python train.py --n_layer=8 --d_expert=32 --router_score="softmax" --init_std_router=0.0193 --norm="rmsnorm" --lr=0.00297 --beta1=0.95 --dataset="wikipedia_en"
Below are experts of layer 3 (counted from 0) of a mixture-of-experts language model. Rows are named router (the router's row for the expert), gate (a neuron's input weights, with its number), up (a neuron's input weights, with its number), down (a neuron's output weights, with its number) and show model dimensions 0-127. Each number is 128 + 24 x the weight over its row's rms, rounded and kept within 0 to 255.
After each expert's rows: a language model's description of what the expert responds to. This comes from a sample of Wikipedia text that the model never trained on.

# expert 29
router [152  98 148 138 156 176 148 146  96  91 167 110 116 121 147 138  89 106 170 113 121 143 111 123 119 121  94 141 135  94 132 151 155 127 154 107 109 142  92 103 146 109 115  91 126 141 189 157 116  91 161 144  92 152 146 157 125  85 125 148 133 149 154 143 121 127 115 120 141 124 162 156 121 127 134 127 142 151 129 124 148 136  90 117 133 146 148  94  98 148 130 115 120  73 131 115 108 139 104  74 104 137 161 134 117 141 120 105 134 133 116  95 112 120 131 158  85 165 171 107 147  89 188 131 102 151  93  97]
gate2 [103  79 120 148 122 148  94 152  85 158 104 119 111 133 130  89 134 133 156 149 109 138 106 161 167 126 103 147 162 130 159 124 126 115  97 119 169 131 123 135 128 143 162 134 176 130 123 116 134  49 148 152 115  94 107 126 133 152 140 146 140 161 138 125 191 128 161 122 151 130  95 136 135 132  80 125 127 143 142 117  88 103 124 110  92 161 190 122 143  96 105 146 167 134  95  97  97 109 132 150 134 112 153 132 163 139 153 153 119 123 123 120 124 162 158 132 135 140 115 102 154 129 148 126 102 145  86 137]
up2 [168 144 133 127 140  95 123 111  88 116 137  82 143 139 159 101 109 150  95 116 100 121 166 105 107 102 112 125 100 143 124 102 123 100 121 140  94 162 119 122 107 131 149 147 141 142 121 120 101 172 143 129 138 153 119 143 113 107 131 152 143 114  69 127 116 140 123 121  88 114 138  86  94 152 159 118 105 155 104 105 121 105 147 151  54  92  87 122 121 135 176 145 125 167 152 192 126 147 125 156 155 143 121 162 127 118  86 139 107 133 125 126 120 154 103 148 105 100 132 163 147 109  91 120 131 171 113 155]
down2 [130  95 123  80 153  87 142 136 114  94 143  88 140 107  98 116 172 124 114 148 134 115 167 117 146 136 156  93 116 107 145 107 116 122  66 174 103  71 112 136  91 147 129 175 151 123 125 129 150 139 146 144 122 142 152 147 148 159 118  88 115 173 118 111  94 137 129 119 112 132 135 135  94 104 120 177 143 106 112 113  87 124 126 151  91 165 163 134 168 110 133  99  98 134 122 137 171 119 105 107 122 126 135 108 158 149 120 119 161 104 112 151  86 173 125  93 199 105 128 141 141 152  77 144 143 116 101  85]
Description: Copula verbs. Forms of be, mostly is and was, after a subject in definitional or narrative sentences, as in "It is" or "The stream is".

# expert 12
router [136  96 135 123  97 124 150 139 126 130  70 138  98  91 109 127  93 127 150 146 165 144 131 100  95 121 131 170 136 139 140 137 117 131 111  90 163 114 155 115 123 123 152 145 124  84 149 135 118 145 164 148  91 143 164 122 102 126 132 126 163  87 121 144 161 135 156  71  99 102 120 139 106 143 140 132 170 172 131  93 136 112 149 104 101 171 110 125 129 128 124 157 140 197  52 152 109 144 146 106 150 121 162 150 110 139 125 151 117 133 128  80 102 105 128 126 129 154 103 147 106 163 151 122 137  87 137 128]
gate1 [152 117 164 118  94 157 157  71 122  81 125 136  98 103  73 138 141 105  70 128 141 111 105 127 134 124 141  80 162 113 118 126 130 116 130 125 147 115 131 133 120 125 157 129 137 117 128 162 186 142  94 127 137 102 122 150 149 143 120 129 121 160 112 136 120  94 137  81  97  84 121 134  91 107 171  99 119 131 131 166 122 145 152 104 143 134 121 119 147 133  99  74 106 163 128 121 168 147 112  98 134 129 163 130  67 135 143  96 107  98 133  92 147 113 109 136 122  92 135 106 124 146 117 130 100 105 161 149]
up1 [106  94 129 105 152 118 106 204 114 160 134 127 162 184 171 141 118 138 172  93 114 165 130 153 156 104 102 171 107 157 134 118 137 132 130 117  99 149  85 141 130 116 146  94 121 133 112  96 102 135 187 111 147 152 130  97 118 131 128 110 141 115 123 107 163 154 112 164 119 158 123 120 165 143  93 147 129 137 127  95 111 141 105 120 147 125 122 142  90 144 139 189 143 107 125 136  90  79 105 162 115 136  93 152 180 114 132 142 155 160  80 139  96 116 148 134 115 139 115 141 125 128 112 148 165 157  91  86]
down1 [117 101 141 126 130 138 144 109 165 165 109 140 150 128 153 105 152  86 145 140 125 121 150 122 113 158 157 158 160 109 123  48 136 152 134  97 127 142 131 140 149 110 160 178 138 100 112 131  86 107  93 123 119 152 137 133 111  94 126  94 125 144 119 118 126 160 171 150 136 142 112  81 110 149 146 128  95 152 127 138 121 127 124 127 134 134  98 144  71  97 141 138 138 123  94 111 124  98 113 173 107 133 154 174 126 125  95 151 122 172 136 133 122 120 113 153 129 154 127 123 100 113 124  86 112 140 132 101]
Description: Act, time, event nouns. Head nouns after "the/a" naming acts, years, seasons, months, awards and wars, strongest for "Act" in British statute titles like "Inclosure Act 1775".

# expert 7
router [ 79 136  96 152 100 123 170 160 130 135 154 127 176 105 120  84 123 113 134 145 107 106 106 103 116 144 153 152 102 131 119  94 125  95 121 108 125 110  77 152 111 129 104  85 107 142 146 115 129 158 172 153 102 107 154 141 189 137 174  87 110 100 158 152 148 135  96 179 129 104  73 119 162 124 106 115 114 119  96 150 144 129 120 165 120 167 117  96 150 162 131 157 124 129 143 137 116 106 138 146 119 123 150  66 103 140  99 135 127 104 101 147 159 120 165 166 102 155  98 154 109 122 143 135 127 141 104 147]
gate2 [119 103  77  95  62 118 137 120 163 122 126 141 108 159 158 114 164 127 135 133 147 119 124 152 127 146 125 163 135 119 124 103 114 161 179  95 139 141 127 140 154 105 155 115 134 141 123  73 109 135 133 155 121 138 142 101 127 141 138 131 128 130 121 133 110 140  94 177 131 113 146 137 128 142 159 147 117 115 146 139  78 153 144 101 145 135 121 125  95 146 103 156 117 113 120 112 130  93 139 169 125 111 110 137 130 119 116 162 130 114 150  98 119 121 146 119 125 117 117 115 124 129  97  92 175 147 125 109]
up2 [139 149 166 164 201 108  94 102 130 125 121  97 131 108 105 132 124 116 116 161  85 116 101 111 110  86 111  94 127 133 169 153 151 123 108 150 101 114 126 145 127 136 121 127 128 135 141 167 153  97 140  72 117 111  99 174 121 137 112 120 125 128 109 132 109 103 157  83 127 146 135  96 131 117  92 127 104  75 136 111 149 112 128 149 151 124 123 103 149 106 151 113 140 144 166 102 139 124 133  86 110 139 136 127 125 110  94 101 128 112 134 131 132 130 152 127 138 115 158 172 121  98 180 117 125 118 129 129]
down2 [140 179 128 146 115 126 142 130 150 112 146 156 112 165 110 182 118 141 139 117 141 147 148 153 122 137 124 144 127 138 125 155 128 126 154 137 100 127 149 167 103 145 102 157 170 139 164 147 163 137 110 128 104 173  90 157  95 135 101 155 151 119  94 133 157 158 103 159 111 137 160  85 159 139 119 128 115  99 157 100 120 126 138  78 116 144 149 133 107 142 118  98 153 113 175 154 118 101 128 144 150 130 122 133 151 103 139 130 133 118 128 134 145  87  99 134  78 109 120 126 146 123 160  99  99 122 123 149]
Description: Plural noun endings. Plural suffix pieces and whole plural nouns after the, other, their, such as -ers, -ions, -als, couples, ships, Awards.

# expert 58
router [138 112 142 102 134 139 140 129 122 114 101 123 137 139 129 140 106 118 156 133 122 136 124 105 136 129 114 156  78 105 108 130 113 122 114 140 129 106  86 119 160 123 125 152 132 143 136 138 185 128 132 111 134 108  94 117  96  86 128 156 118 110 120 160 143 156 157 105 111 148  90 145 125 120 145 137  99 125 169 149 146 158 149 101 126 181 152  98 129 141 114 143 121 136  78 160 140 125 165 129 117 123 148 104 155 145 105 149 118 139 143 104 124 110 100 150 127 108 125  87 137 139 133 135  94 102  96  84]
gate2 [122 137 135 152 153 153 148 141 116 134 155 116  85 153 115  99 119 144 185 153 140 133 152 128  88 109 144  96 152 149 145 133 113 127 106  92 119 137 137 127 159 151 123 116 107 136 113 146 102 151 123 120 152 131 141 170 114 130  83 115  95  94 117 183 161 155 118 132 126  92 139 119 159 125 121 145 129  97 128  71 184 127 136 157 153 115 121 119 125 123  79 110 168  83 126 150 183 145  84 106 152 151 123 114  99  93 107 142 123 116 185  90 137 140 134 133 146 129 149 155 125  80 123 136 146 158  96 102]
up2 [130 146 138 137 188  95  93 135  99 114 105 167 137 122 139 102 151 122 134 158 128 109  97 124 139 133 148 126  88 170 108 136 147 141 147  99 121 129 149 135 132 143  99 146 157 108 156 114 120 153 134 135 174  86 160 104 131 140 122 147 144 116 128 138 137 158 143  88 103 102 161  94  73 114 100 188 161 152  83 127 155 125 151 135 146 137 119 136 135  98 157 106 128 148 118 165 131 132 112 146 120 119 136 107 135 150 150 112 103 110 117 142 124 137 165 111 134 166 180 180 121 121 133 128 107 108 158 106]
down2 [ 98 154 105 145 134 151  86 126  79 112 136 142  92 109 124  78 110 150 153 148 141 156 149 105 103 142 108 118 172 107 131 154  95 135 138  83 120  97 119 138 116 117 122 149 122 132 126 143  96 118 126 153 115 119 111 154 103 107 154  96  94 168 110 113 124 142 116 134  92 108 166 156 186 152 159 195  84 132 158 139 123 112 108 144 160 121  89 144 152 139  98 135 161 134 109  75 102 128 136 122 136 104 126 130  98 122  94 156 118 118 172  88 119 129 174 103 115 151 112  95 133 150 120 157 181  99 121 123]
Description: Auxiliary and modal verbs. Auxiliary and modal verbs after a subject, such as did, would, can, was, will, often before not or be.

# expert 50
router [140  94 155 115 131 107 132 127 155 126 125 148 133 121 133 141 104 149  97  78 149 154 108 107 101 139 133 155 162 107 149 123 113 135 169 175 134 130 110 112 141  72 144 122 123 157 162  98 138 150  87 100 144 109 156 118 101 165 121  84 157 141 111 123 153 104  97 109 150 117 117 164 168 145 118 142 118 148 127 109 144 112 138 165 160 114 130 106 150 132 126 149 163 127  89  85  86 155 160  92 135 140 130 170 146 124 156  91 110  95 128 124 104 136 120 110 101 115 128 150 119 133 135 163 144 128 137 162]
gate1 [156 123  95 157 144 117  89 133 123 119 109 138 189 165 147 144 119 118 108 100 133 128 122 134 129 125 149 131 142 144 153 130  67 117 120 164 130 123  75 141 135 130 129  94 133 113 106 112 125 113  84 149 118 120  91 100 108 172 142 108 127 110  75 133  77 161 129 100 181 166 124  98 120 146  73 110  73 122  88 159  91 129 120  96 134 151 102 135 119 121 129 135 139 142 101 104 117 127 115 130 148 138 120 136 149 120 118 100 124 132 131 124 102 132 156  92 134 106 111 152 139 178 130 158 107 148 144 154]
up1 [201 131 136 151 111 115  83  94 116  99 127 138 162 171 178 161 142 102 121 106 130 120 106 119 158 111 123 140 162 154 139 151 123 128 146 191 100 156  93 140 160 130  92 140 135 153 123 121 136 103  69 138 121 148 119 128  91 141 138 102 129 120 118 116 107 156 134 101 146 163 115  89 139 138  87  74  95 129 113 142  79 128 131 102 131 130 133 127 160 140 139 111 119 137 129 115  93 103 119  93 141 115 133 161 138 132 127 113 118 115 126 152 131 108 160 138 131  87  93 134 123 152 135 169 109 125 165 171]
down1 [ 81 104 146 181 117 124 109 166 104 128 133 120  99  91 131 121 119  75 165 147 148 137 102 137 137  79 128 118 158 150 116 130 122  91 153  94 141 138 147 172 140 109 137 107 127 107 124 155 140 101  94 114  73  72 151 113 126 138 136 111  99 124 153  99  96 112 109 135  95 125 132 132 114  97 119 136 143 108 132 157 111 107 108 118 145 117 130 114 152 175 113 160 142 151 108 152 138 144  68 110 122 117 137 128 124 129 127 117  99 132 140 137 115  92 173 165 130 127 127 108 134 135 166 156 150  89  81 155]
Description: Time and place prepositions. Prepositions opening time or place phrases, often sentence-initial after a heading or full stop, such as On 6 June, after, during, at.

# expert 25
router [106 123 121 132 143 139 146  97 134 122  85 128 126 175 107 145 125 117 126 109 155 144 160 156 142 118 101 111 204 104 128  91 133 140 106 132 132 127 153 112 110 150 129 146 165 125 120 115 125 134 140  99 156  85 143  98 175 148 124  80 120  82 148 135 166  86 149 124 123 139 100  80  63 100  96 135 109 131 157 141 105 145 146 157 140 141 147 171 121 121 154  91 161 162 123 104 123 112 121 143 106 170  77  81 139  88 162 128 108 118 129  91 133 125  92 100 140 110 143 145 153 139 136 115 104 104 124 144]
gate1 [149 164 175 143 117  77 136 172 118 118 108  86 105 127 105 119  94 129 100 156 110 122 132 132 157 153 156 160 137 143 141  98  60 153 138  97 108 131 112 158 116 155 127 124 114 127 148 123 119 121 110 149 163 167 103 131 113 120 102  87 140 134 135 119 158 110 145 147 153 151  99 134 141 107 103 115 146  98 103 142 163 135 113 116 130 139 151 134 139 139 140 153 105 146 127 123 133 124 102 114 132 156 154 110 109 112 133 141 115 114 150 115 145 122 133 102 143 176 152 121 158 131 176 100 120 152  79 130]
up1 [142 173 132 144  54  98 146 110 163 145  80 167 136 169 122 143 111 180 109 141  97 162 115 124 136 150  85 141 146 143 115 100 143 144 113  85 153 170 113 105 136 100 126  97  77 149 123 138 129 115 159 179 153  96 129  74 113 137 126  99 114 132 144 104 165 110 124 130 108 105 108 131 147 125 138 117 156 141 131 146 141 146 127 122  86 144 121 113  80  89 152 146  78 122 118 149 124  96 119 103 147 153 136 112 123 146 143 121 151 106 140  86 134 118 145 134 145  98 159 123  96 125  98 148 102 117 140 104]
down1 [ 99 118 122 131  89 151  87 121 114 154 133 121 162 171 121 116 135 106 108 133 109 112 133 117 148 134 131  95 147  92 105 125 122 171 137 107 111 101 132  94 129  59 113 104 110 148 133 115  97 150 115 113 109 141 169 112 114 147 130 159 157 153 125 124 113 141 140 152 132 123  95 133 150 132 127 118 123  75 131 147 152 128 123 133 123 137 155 128 146 129 120 146 139 116 127 115 135 109  92  70 123 139 129 100 103 121 129 136 153 126 133 136 149 109 179 153 111  99 154 163 128 149 139 104 115 128 171 184]
Description: Prepositions after verbs. Prepositions following verbs or nouns, mostly of and to, plus against, into, under, such as defeat away to, in the event of, attacked by.

# expert 55
router [ 87 154 152 134  92 132  70 110 146 132 157  83 157 116 149 136 116  88 146 105 104 116 113 151 127 148 172 136 124 146 107 162 130 141 126 128 120 113 145 146 108 142 117 110 127 153 104 178 134 116 149 111 109 101 132  79 133 153 152 167 135 132  94 149 134 130  92 102 145  97 158 151 158 123 110 142 128 148  90 101 132 130 174 142 114  77 131  98 149 133 112 129 144  83 120 158 191 127  87  97 147 143 106 147 141 116 129 151 143  92 150  86  85 111 154 134 109 154  90 128 167 107 145 109 164 126  80 162]
gate1 [107 138 146  99 135 106 127 117 192 110  72 106 159 130  99 152 135 145 136 109  96 109 102 131 144 172 152 114 112 152 117 101 127  79 100 124 153 119 145 150 133 138 103 132 155 129 133 147 170 131 176 132 158 141 141 127 132 101 121 118 105 156 146 135 119 163 121 125 142 152 136 124 165 140  95 122 127 134 136 127 157 135 121 151 112 133 126 174  89  91  97  93 175 148 160 108 146 107 121 109 156 121 133 177 110 130 107 153 140 118 110 181 101 112 156 168 147 129 146 143 177 113  75 106 100 123 151 147]
up1 [143 108 116 150 149 102 150 116 110 139 165 107 119  84 121 109 135 145 130 164 160 148 129 143  94 125 147 126 145 149 127 133 138 101 163 147 131 117 106 153 139 128 175 166 116 124 144  80 125  78 119 109 104 201 120 136 144 149 125 121 125 126 125 130 175 103  96 148  93 138 128  94 126 119 133 103 104 118 137 145 107 148 146  63 116  99 121 115 146 122 110 146  98  57 101 106  67 135 111 155 128 132 157 107 137 151 135  71 105 143 116  89 108 144 131 111 141 111 152 129 143 163 154  98 104 141 153 103]
down1 [115 132 138 174 134 116 132 130 120  99 157 107 124 145 137 109 111 139 142 120 150  90 129 111 158 136 127  82 124  99 165  92 104 125 147  95  91 145 119 162 108 164 118 100  73 148 159 136 120 134 116 143 113 112 139 132 113 100 130 133  93 135 133 143 129  81 113 100 101 141 153 144 118 126 179 149  84  97 147 167 178 109  99  74 111 141 110  96 133 131 145 120 150 133 132 143 111 108  58 107  76 193 130 108 134 136 157 133 125 132 114 154 125 123 125 129 128 158 136 156 135 109 188 127 103 140 112 147]
Description: Initial capital pieces. First capital-letter pieces starting names or terms, often taxonomic authors, species and product names, such as St in Staudinger, B, C2-05, Spect.

# expert 41
router [126 114  94  87 152 128 161 179 154 108 135 150  94 102 141 139 114 129  97 161 132 104 166 161 102 105 109 137 150 126 100 142  85 110 106 145 140 146 131 112 172 100 138 120 151 116 133 146 115 126  78  86 126 127 136 210 113 127  53 164 114 108 113  95 117  89  96 137 141 132 123  70 118 103 168 152 167 110 153 114 143 143 132  89 177 168 128 123 128 177 139 136 154 161 143 108 110 133  81 170 120 149 120 150 135 122 165 109 119  98 149 133 124 117 119 136 156 107  90 127 115 157 148 125 103 128 163 114]
gate0 [ 78 133 107 101 103 105 167 154 129 154  90 122 139 130 110 111 139 120 148 106  87 156 126 110 126 109 123 152 121 158  87 142 141 103 127 124 103 148 130 140 160 113 140 121 105 139 119 153 135 100 130 111 155 136 149 136 111 145  84 139 115 142 101 131 122 109 133  96 135 150 115 150  98 116 142 127  90  69 118 165 154 137 143  83 104  98 117 163 131  74 107 130 131 138 111 163 162 101 140 135 127 149  77  78 118  91 131 129  87  86  91 117 123 124 100 118 131  71 165 100 124 155  92 119 146  91 131 182]
up0 [134 122 139 148 124 109 164 118  89 101 106 170 105 125 103 128 126 124 177 138 105 120 168  93 125 143 116 150 185 120 102 100 122 136 144 137 103 149 137 125 159 111 165 107 147 137 145 161 143 134 146 134  92 115 110 112 161 115 141 131 158 118 126 150 120 177  91 110  98 117 108 137 141  95 160  87 118  99 159 150 119 122 135 121 102  67 106  99 103 110 154 125 131 159 129 142 149 118 104 123 139 146  97  94 152 101 162 111 119 127 128 142 138 126  78 118 140  85 122 133  99 159 123 119 135  82  96 134]
down0 [162 128 115 143 150 134 133 123 164 112 154 109 124 105 154 149 169 130 111 121  97 182 137 119 125  78 148 128 154 101 123 150 148  82  98  92 120 119 146 122 119 144 167 163 169 106 124 158 134 128 101 163 130  85 141 153 140 110 104 110 140 119 107 156 157 113 132 110 147 118 115 131 129  68  97 102 159  69 122 127 115 107 122 163 123 124 131 122 123 164 122 110  90 144 139 101 145 136 129 149 130 104 160 127 104 143 118 108 130 137 122 185 115 150 120 113 119 134 165 119  98 129 140 114 104 142 120 111]
Description: From and label colons. The word from, common in census race breakdowns and election "gain from", plus colons after infobox labels and coordinate marks.

# expert 52
router [130 100 142 121 142 140 118 177 151 162 122  97 127 112 144 159  92 113 151  75 174 106 118 145 148 141 130 150 112 170 114 164  94 151 103 116 133 147 154 109 121 108 121 123 119 139 148 126 117  83 132  86 136 166 138 104  92 190 137 144 125 130 145 139 110  90  83 159 160 126 149 116 126 138 153 125 125 173 120  92 138 115 147 146  91  87 110 116 120 140 114 126 123  72 135 133 163 122  74  94 154 143 161 139 133 124 106 131 174 107 127  80 103 139 144 158 112  94 137 157 121 161 113 125 109 107 135 154]
gate2 [152 105  98 140 134 108 101 140 126 140 117  90  96 156 124 134 102  92 132 108 136 133 115 113 151 119  99  83 126 128 141 115 131 119  89  93 127 127 109 149 122 144  71 143 108 139  83 109 147 102 153 121 169 138 168 159 121 125 115 129 157 144 169  97 112 114  83 138 110 155 120  69 144 128  90 134 111 122 135 116 160 122 149 136  99 159 136 139 115 103 162 116 124 135 151 122  95 122 135 160 116 127 155 104 103 121 148 115 136 110 129 111 148 100  80 105 137 146 168  97 113  79 165 122 147 123 144 123]
up2 [123  94 116 142 138 107 101 104 142 163 117 134 111 142 104 104 114  95 121 106 177 147  91  77 113 116 126 113 132 146  99 105 117 132 101 108 135 104 142 145 126 148 115 120 107 134  77 100 147 124 150 126 158 120 167 149 126 112 133 154 166 134 161 114 120 176 101 142 108 160 132 115  86 105  98  58 133 139 119 140 127 104 138 160 118 129 149 158 157 116 138 130  72 185 127 143 123 133 124 114 113 129 170  78  91 134 120 151 148 110  92 108 135 106 113 118 118 159 154 134 118 103 137 125 125 106 166 137]
down2 [152  89 117 120  76 128 114 110 104 131 139 113 120 141 173 109 147 142 127 130 157 135 134 115 126 111 151 100 104 154 145 148 117  95 151 135 149 106 105 155 134 122 105 145 145 137 166 124 121 169 109  78 112 121 143 118 128 131 138 168 168 117  92 137 117 170  85 122 111 121 147 153 162 114 142 141 118 145 107  83 118  83 115 106 146 170 102 179 150 148 142 155 117 119 139 189 155  63 112 147 127 148 189 140 113 128  93 125  91  95 109 124 121 153 178 134 114  98  78 162 151 107 149 144 127  79 136 131]
Description: Capital initial letters. Single capital letter starting a split word, usually a name at paragraph, heading or quote start, such as M in Mason, B in Bognor.

# expert 40
router [103  88  87 155 142 119  87 141 127 132 128 166 105 101 133 121 132 138 107 114 139  81 132 126 104 110  99 121 111 154 123 156 143 127 138  98 148 142 110  96  78  92 138 152 103 112 126 144 114  79 105 125 163 159  81 115 113 139 101 127 133 115 136 153 120  89 143  98 164 119 135 146 121 118 123 129  66 143 165 135 107 154 144 114 124 132 125 144 133  94 150 130 122 125 133 116 122 136 129 128 132 136 140 140 112 174 111 114 114 120 100 125 142 147 147 110  51  78 167 127 134 122 147 114 119 121 138 136]
gate3 [159 131  89 130  95 107 113 111  99 131 110 136 122 120 101 140  93  87 126 163 100 153  80 116 113 123 128 150 161 152 115 132 161 111 118 123 122 150 101 143 140 115  98  95 135 104 103 125  96 116 111 126 136 130  89 114 161 140 126  82 143 150 132 169 136 115 137 119 119 112 105 134  88 102 102 107 134 154 114 126 121 117 125 142 136 147 103 123  58 129 125 125 117 155  98 122 152 129 116 149 153 100 145 141  87 128 137 102 186 161 137 106 103 131 131 123 153 187 133 166 124 120  93 149 166  95 137 149]
up3 [114 142 107 100 152 151 118 120 120 124 148 102 135 113  96 160 127 140 109 150 124 140 138 143 135 108 110 121  94 127 119 128 126 131 130 137 117 160 140 146 120 168 132 126 143 187 152 140 154 133 126 125 102 166 165  73 156 173  70 188  94 103 145 175 137 185 121  94 193 107 125  89 126 133  88 172 114  99 105  97 133 144 124 119  87  98 120 138 129 159 117 134 104 120 116 153 126 162 132 127 112 112 144 107 146 156 123 150 105 115 110 120 108 137 115 130 111 155  90 154 156 144 137 101 172 135 131 121]
down3 [141 133 150 101 131 136 117 119 154 113 120  90 106 101 168 180 139 108  99 126 134 165 119 145 164 120 144 140 112 133 101 115 117  92 159 143 103  92 139 136 117 133 130  99 151 132 144 115  70 133 132 142 108  96 118 115  83 123 139 161 165 129 114 120 179 115 121 143 130 140 104 134 111 158 171 153 120 130 117 104 116 178 123 132 130 140  69 125 111 158 112 122 111 105 150 121 125 145 118 121 140 121 176 112 112 149 104 173 135  88 140 128 128 139 114 143 118 148 146  97 143 107 164 144 107 162 152 144]
Description: Table row ends. Table row-ending pipe-newline tokens in wiki tables; also prepositions and verbs like into, become, home, and the prefix non-.

# expert 44
router [136 116  77 175 127 115 123 158 108 134 133 139 148  96 100  91 106 130 133 154 132  95  92 130 102 100 143 120 105 182 141 120 121  70 100 128 128 128 109 170 119 155 146 109 135 102 101  86 119 162 157 131 126 117 157 139 160 148 154 117 128 116 173 158 149 158 117 108  92 160  83 131 163 104 114 119 122 127 126 127 158 116 125 123 134 164 135 138 140 144 160 154  94 124 153 126  95 132 170 178 126 119 166  91  80 144 122 117 119  91 125 106 170 112 145 142 170 133 120 142 105 132 128 111 139 100  97 131]
gate2 [178 162 103 148 118  93 119 179 159 116 141 109 122 115 125 124 151 155 117 185 148 116  98 129  94  95 125 159 117 132 115 153  93 122 136 155 120 119 114 150 112 109 119 150 144  76 104 110 152 133 156 102 153 126 146 170 160 156 129  79  91 143 141 140 127 103 135 126 100 178  70  79 116 139 140 110 146 133 124 137 177 100 128 139 118 144 112 102 112 135 141 139  83 126 145 123 107 194 111 157 155 118 156 115 105 102 152  73 145 140 123 125 130 104 107 144 158 140 107 186 119 157 137 123 178 107  79  96]
up2 [172 154 146 142 137 137  96 106 195 110 125  89 128  91 147  99 144 133 150 152 157 149 108 141 119 139 128 152 173 108 112 181 126 124  99 161 129 110 114 128 129 131  99 147 108  91  95 157 142 114 115  96 161 146 122 146 133 122 125  78 160 146 158 128 112 100 143  90 116 155  79 104 113 112 139 177 116 132 114 123 148 127 148 138  93 105 132 125 108 132 117 109 114 104 151 104 136 150 117 107 133 114 110  91  92 136 135  90 123 164 154 139 119  86 139 117 123 150 115 186 117 153 156 108 122 117 138 109]
down2 [151 158  74 100 111 132 157 162 131 115 139 108 178 117 107 118  83 135 129 102 139 108  95 150  83 168 135 139 124  98 132 138 168  90 108 144 116 136 158 132 161 117 108 157 112 161 174 113 122 160 140 148  76 155 153 114 157 123 153 111 141 134 123 164 169 177 125 147 121 143 117 103 140 137 136  54 114 143 100 133 118 130 128 115 111 154 127  83 108 143 130 113 142 120 157 155  98 134 112  95 144 148 150 154 116 184  81 125 133 140 128 108 127 124 109  88 160 166 106  97 118 138 146 142  97 107  77 122]
Description: Plural nouns and heads. Plural noun endings and head nouns after "of" or "World", such as members, children, War, Awards, Division, -ics, -ations.

# expert 28
router [119 148 143 148 142 127 141 174 129 146 132 133 149 111 176 103 172 108 141 134 106 122 101 132 109 143 133 153  99  81 111 123 128 125 127 108 147 107 156 100 157 155 125 121  96 144 131 164 129 176  75 127  96 143 148 106 135 142 112 144 129  86 147 150 107 193 127 164 132  99  75 142 114 113 133  98 105 152  87  69 163 106  97 133 120 154 137 119 201 117 132 154 120 107 107 133 145 104 134 129 139 139 121 161 141 116  88 128 170 126 129 128  96 184 142 150 135 139  98 111 118 125 146 143 132  87 147 124]
gate2 [ 85 118  81 126 130 155 145 116  99 117 118 118 118 149 162 142 111 136 108 134 100 123 105 121 166 117 131 123 130 113 159 130 128 143 167 135 145 120 150 127 114 142  99 122  59 128 137 139  86 122 119 139 153  83 119 137 156 138 106 116 131 144 149  67 136 153 138 126  99 124 127 133 125 182 119 139 116 120 122 106 131 181 111 122 121 128 132 105 135 162 122 111 116 118  93 112 184 114 135 116 130  84 159 153 171 163 100 121 151 157 120  88 136 181 140 159 113 132 104 174 135 124 117 125 163 100 156 125]
up2 [ 84 104 131  89 148 152 166 127 114 118  82 101 100 152 146 154 137 124 122 148 122 148 117 120 190 123 120 105 136  92 150 138 115  90 104 124 157 116 163 126 107 154 124 161  89 105  99 127 103 136 101 146 112  86 166 149 129 135 130 105  97 161 137  96 148 156 124  73 135 151 106 142 149 134 132 121  83 156 141 146 106 149 125 132 133 167 182 136 106 144 105 130 127 147 145 140 178 142 135 149 134 127 140 125 150 139 152  80 133 169 139  88 140 170 162 169  94 172 127 145 130 107 114 146 147 119 106 140]
down2 [ 85 151 112 142 173 161 164 123 121  95 150 139 124 118 128 146 161 150 141 110 130 161 107 116 145 168 140 120 139  84 167 110 140 117 123 108 140 135 128 123  98 134 135 119 115 119 130 109 128  90 132 135 140 112 168 147 117 188 111 163 110 140 138 120 136 136 150  67 178 120 117 112 138 177 101 146 124 128 117 144 122 148 103 148 115 153 163  70 122 120 139 113  88 112 143 113 138 124 115 129 103 140  98 166 158 113 104 141 120 111 115 109 117 199 112 114 141 150 124 153 111  99 122 124 111 136 127 148]
Description: Institution name heads. Head nouns closing organization or place names (Party, School, University, Street, Museum) and the suffix -ism in Polytheism, Judaism.

# expert 2
router [150  97 135  97 130 116 168 139  95 114  99 166 151 122 136 161 143 111 162 108 159 166  94 147 137 104 111  82  89 107 119 153 142  95 129 126 128 159 149 136 147 133 108 101 123 115 141 115 132 107  97 137 128  97  94  98  78 154  90 143 110 118 124 150 160 122 101 167 147 143 140 145 129 141 184  99  95 100 114 123 127 176  64 125 146 173 101 122 132 123 122 144 102 116 117 125 110 117 132 114 147 148 148 140 127 137 150  98 103 152 103 102 137 115 161 152  67 116 121 123  97 121 147 129 141 101  77 135]
gate2 [136 149 122 162  93 149 119 149 134  85 151 112 139 129 154 146 117 145  99 137 169 121 105 102 135 141  86 162 121 168 155 139 113 121 174 120 153 198 138 109 162 123 131  99 125 110 134  78 180 120 131 161 148 131 134 116 124 145 114 131 117 148  89 139 154 138 160 138 138 155 114 134 138 104 192 121 118 162 113 139 139 123 100  87 116 142 131 153 117  72 126 147 107 133 161 163  92 112 115 170 126  95 150 115 127 136 176 114 103 120 168 127 114 135 118 130 129  88 196 117  85 107 120 116 135 166 104 159]
up2 [153 122 128 154 140 115  85  90 145  84 149 120 152 157 142 135 100 167  95  87 121 122 114 154 162 150  83 135 115 163 125 158  84 144 114 164 144 164 137 109  86 112 150 149 127 115 166  92 194 124 151 172 138  86 145 119 150 118 106 134 136 134 117 102 124 116 168 166 144 118 104 107 116 156 182 125 114 177 125 119 107 144  93 117 160 156  99 126 126 109 127 128  69 185 136 161 123 137  88 127 105  95 156 124 141 139 121 153 134  98 106 102 155 104 125 188 144 120 183 121 132  76 100 137 123 126 182 135]
down2 [151 119 104 111  92 131 134 172 106 112 136  93 131  73 138 112 105 157 143 109  91  83  99 101 112 148 124 133  94 105 144 105 143 127 141 118 136 150 155 173 139 120  88 167 135 124 116 140 150 146 121 150 149 110 132 112 114 155 134 158 105 126  81 118 152 111 127  86 133 160 139  96  82 127 191 118 113 117 129 112 100 114 117 114 128 143 156 120 152 134  72 110 111 191 157 117 128 159 140 172 164  96 126 151 128 180 128 107 139 130 165  81 138 108  89 158 111 146 161 139 135  41 103 107 120  93 110 100]
Description: Auxiliary and modal verbs. Auxiliaries and modals after subjects or "to", typically before participles or objects, such as has, had, have, been, be, must.